python train.py --routed_scale=1.0 --vocab_size=37993 --doc_mask=true
Below are experts of layer 5 (counted from 0) of a mixture-of-experts language model. Rows are named down (a neuron's output weights, with its number) and show model dimensions 320-383. Each number is 128 + 24 x the weight over its row's rms, rounded and kept within 0 to 255. Numbers have three digits each.
Before each expert's rows: a language model's description of what the expert responds to. This comes from a sample of Wikipedia text that the model never trained on.

# expert 8
Function words like also, first, not, most, only, all, other, he, just, often after the, a or is.
down0:155128143134118116137150129143144121135136123093122100119086120134128123154139109132115094116124163120100110158140105138116116148128124111100159171138132123107131132122171099131151098124112149
down1:102147152118094168169132148109161147118141159128107105159071152094151078139133165170144164092074145106137097114119154125081096166138134129128097117139103101147130106134105123115133091138141152
down2:105119144128141112133109130122114141121127159079104149171148133156159106084117150148114168113111127132125107128159166124097128143050155121131143111123139100120089119121085083124110131108164127
down3:113102110125118103127134145110139092175081091099143123134111093142147103062141113087174146106110077130161138118154157132119089160128118145155128125102132193170158118121133150097149125164122150
down4:145140145138165129105126097147154101106167126119121131135110130124130093135098166133113116167132145137125103154154089129139158145147121117175113145156120146103133126134127132105163121140113074
down5:176159139082086153199134123126101124092134112097162109174106112098133114141120124097127145122122098132079119125127147118077138123089145129136144126161105138127153121101125147105156162127139157

# expert 22
Title words of songs, albums and films in quotes (Love, Let, Me) and the nouns album, film, song.
down0:097146080172093098101142126159146111098153098131164104117134128123108151136103166082132107146130128123148115114138127142143094120100079118067154125123109106088165117147107148141101104116098151
down1:121160138131136132113133119129119134136137106120108137131115133156121165090142178108099170111127135143116110126113138109144168174119123147065117179133146106154153159103123120102150139129127112
down2:117121109122097130144145150119133149105116155121157137117133150134128133143108155129100118120157135095140087119162131141151156107098121122158157140138095099159128095159115149111063111143117104
down3:125119115174112136129133170143076083142114132171103160143162143150158152130150116109130154144116107126122128110167152133102118139084153144127147091173141106135140132127108106117148151122141132
down4:138119097126111149091083098149122124188131120146126127176127126109124096142092149101131131178112162110153118141102101138157135155083154128097097103105098141096115119107122116138153128132128148
down5:148163103128170109150079133142091136134127135106165088149138115130142100124112133179118135106173115156104115140113092139101103096075135120128115083137118109125144110111127151161110104102129122

# expert 14
The, a, an, possessives his, its, their, 's and following adjectives like American, National, global, Imperial.
down0:139079171109125145126125127113118170132127152110109130126101132146167141170148177144129096182105145118137124133162095110094131156117107150110115153105092109134125118124116112097118115117125163
down1:101146088190123151117145156108107150122119165127090178087125087105056127131149169143139140134135175133106116137155164179147108114144171129097062162106100135109144146168127128116096049177186105
down2:109103145133035112135128134113157154120148150154119142132075160101134135124121106145102093127132058108141140116133148171116127057123109153114105134149128120117151124138137122153140120127129139
down3:091130126124115156141082175140070165141141105161117131119141125097122144156113154114127157116149147110140133148126138143139097108127094082100123103128110113105166103160136123149109109146073153
down4:146081141159101138128125093138123173128144111125161145145103106061139153131129122112123109132081133126130129109152149092100107109118111150080111132149123170145126143116114127123135108098121165
down5:139129118171118154114146090127155113162097172142101106108133164169117124071141157148140130141179097123097127162088147163105105117103133135090066143115138143123172089131149123141126158153135136

# expert 3
Middle and final pieces inside foreign or unusual personal and place names, such as Kir-il-enko, Nil-ak-anta, Kh-an, Lant-ing.
down0:179121116141153150116105135145148163084110128092067158100168101117097130103126129107098133137146146119139106141112161151143151126132107120109102093149183130105161136131141110153137095097177143
down1:135122142143135219105145163124128133110159113125164137092129152095086146151100173147113108143112118159141171100140134102139153112148166137124106131112109116132153127116074130106127127154110160
down2:096088104143095105070140122122151165139104115130148131115141126143150142136132074117139116113159129098136117120132096157130084111139097093099127154149112146174134135097163104141127165145090105
down3:160134125140103131150149150146128135157163175121123141059136131107107143128135113139135097115110161137137135114125145122091125127099124138129138148083161156159104111106108131129141147117147133
down4:132135133127142127086117131144144130084130132149114143113133166115143177091103080091125157139151160149094112143125114149095112118112115146069148157149131130122109155144113116091141095182171104
down5:168149112104163120152109139094086141077108137125121132142117116130126117129153109106124118155131143153075124112128143082135171185151174154149184143180161109122155116137162084096171129123115118

# expert 16
Prepositions of, to, by, from, at, for, during, between linking nouns, as in site of, House of, move to.
down0:180161156118113085137147108135117058129105149129094144108101152109141113158158137153124128148139154113127085149118133125158159100130081153160084132169108127115136122104143099119136107148118118
down1:119095104173136118138204107139133116149121142128116114136112153107099092112131170170130116116152100160118161097142136093145166100111132162120155142099146111137126163187092112107111130188139150
down2:139089108101143142112095145098130181144127160124141144143148167119149126141147123155134138140181133141120128147125126113052087095152084155112143125126139176091128126115106127126126137152110125
down3:146128080138138142125107152091126132176147113150140118089149132109101139149083115156128106121167084149104138103164180143125074140151085100132145130108084133128144106114128114111112113161173101
down4:125104127122120113146138113148153139087141124122150109129172112189118141140126147127097143151103174121109145087146155103144137127136094146167119106108140161112142139125136124144106129127092085
down5:133134130123112170146133128105101104124081147138125085129104164161139120128132096109117135133105105145122154121115123143124147092149143159149134133147131116120144136123120139109106123098117098

# expert 17
Commas, and, that, which, but, when and similar linking words joining clauses in narrative prose, plus time in by the time.
down0:123101153141111115107141134143121131169141188120107123096100092133135159166135117159138146096142167129110136122130132152115112109115152102095109099105111076139140135109134143107079162098152123
down1:134173145101111107126123097153153192098172139140103140127122120121156100135111151122149141104143105124126106147150124109146086134137105116126109121160113165156151183102127135127173156130113130
down2:149169140117135126121158134147150150074134099131137156118121082092180138114110142083123063147128145109102129160128141121125122153156149136132154145146152154121140108120089128074132167113174177
down3:103094131117147150182158115101181144129105145124101115126146143141126113139152143109110173145115117118124156137106128104108124122126138128135149129150088099101089125131118132130125125084100160
down4:142124084156110155129103141100116129092136158147150159158172149114110095104139116123140152145127145173139137120117174134108127189138090153107146158118126111080157145151194114116114110125142122
down5:086123118114096106115157177126143119120106110134124081126126097099104143125114129102124120130109218152120122193107147110162112073106120101182121114138110154121109145105094131098076155130100115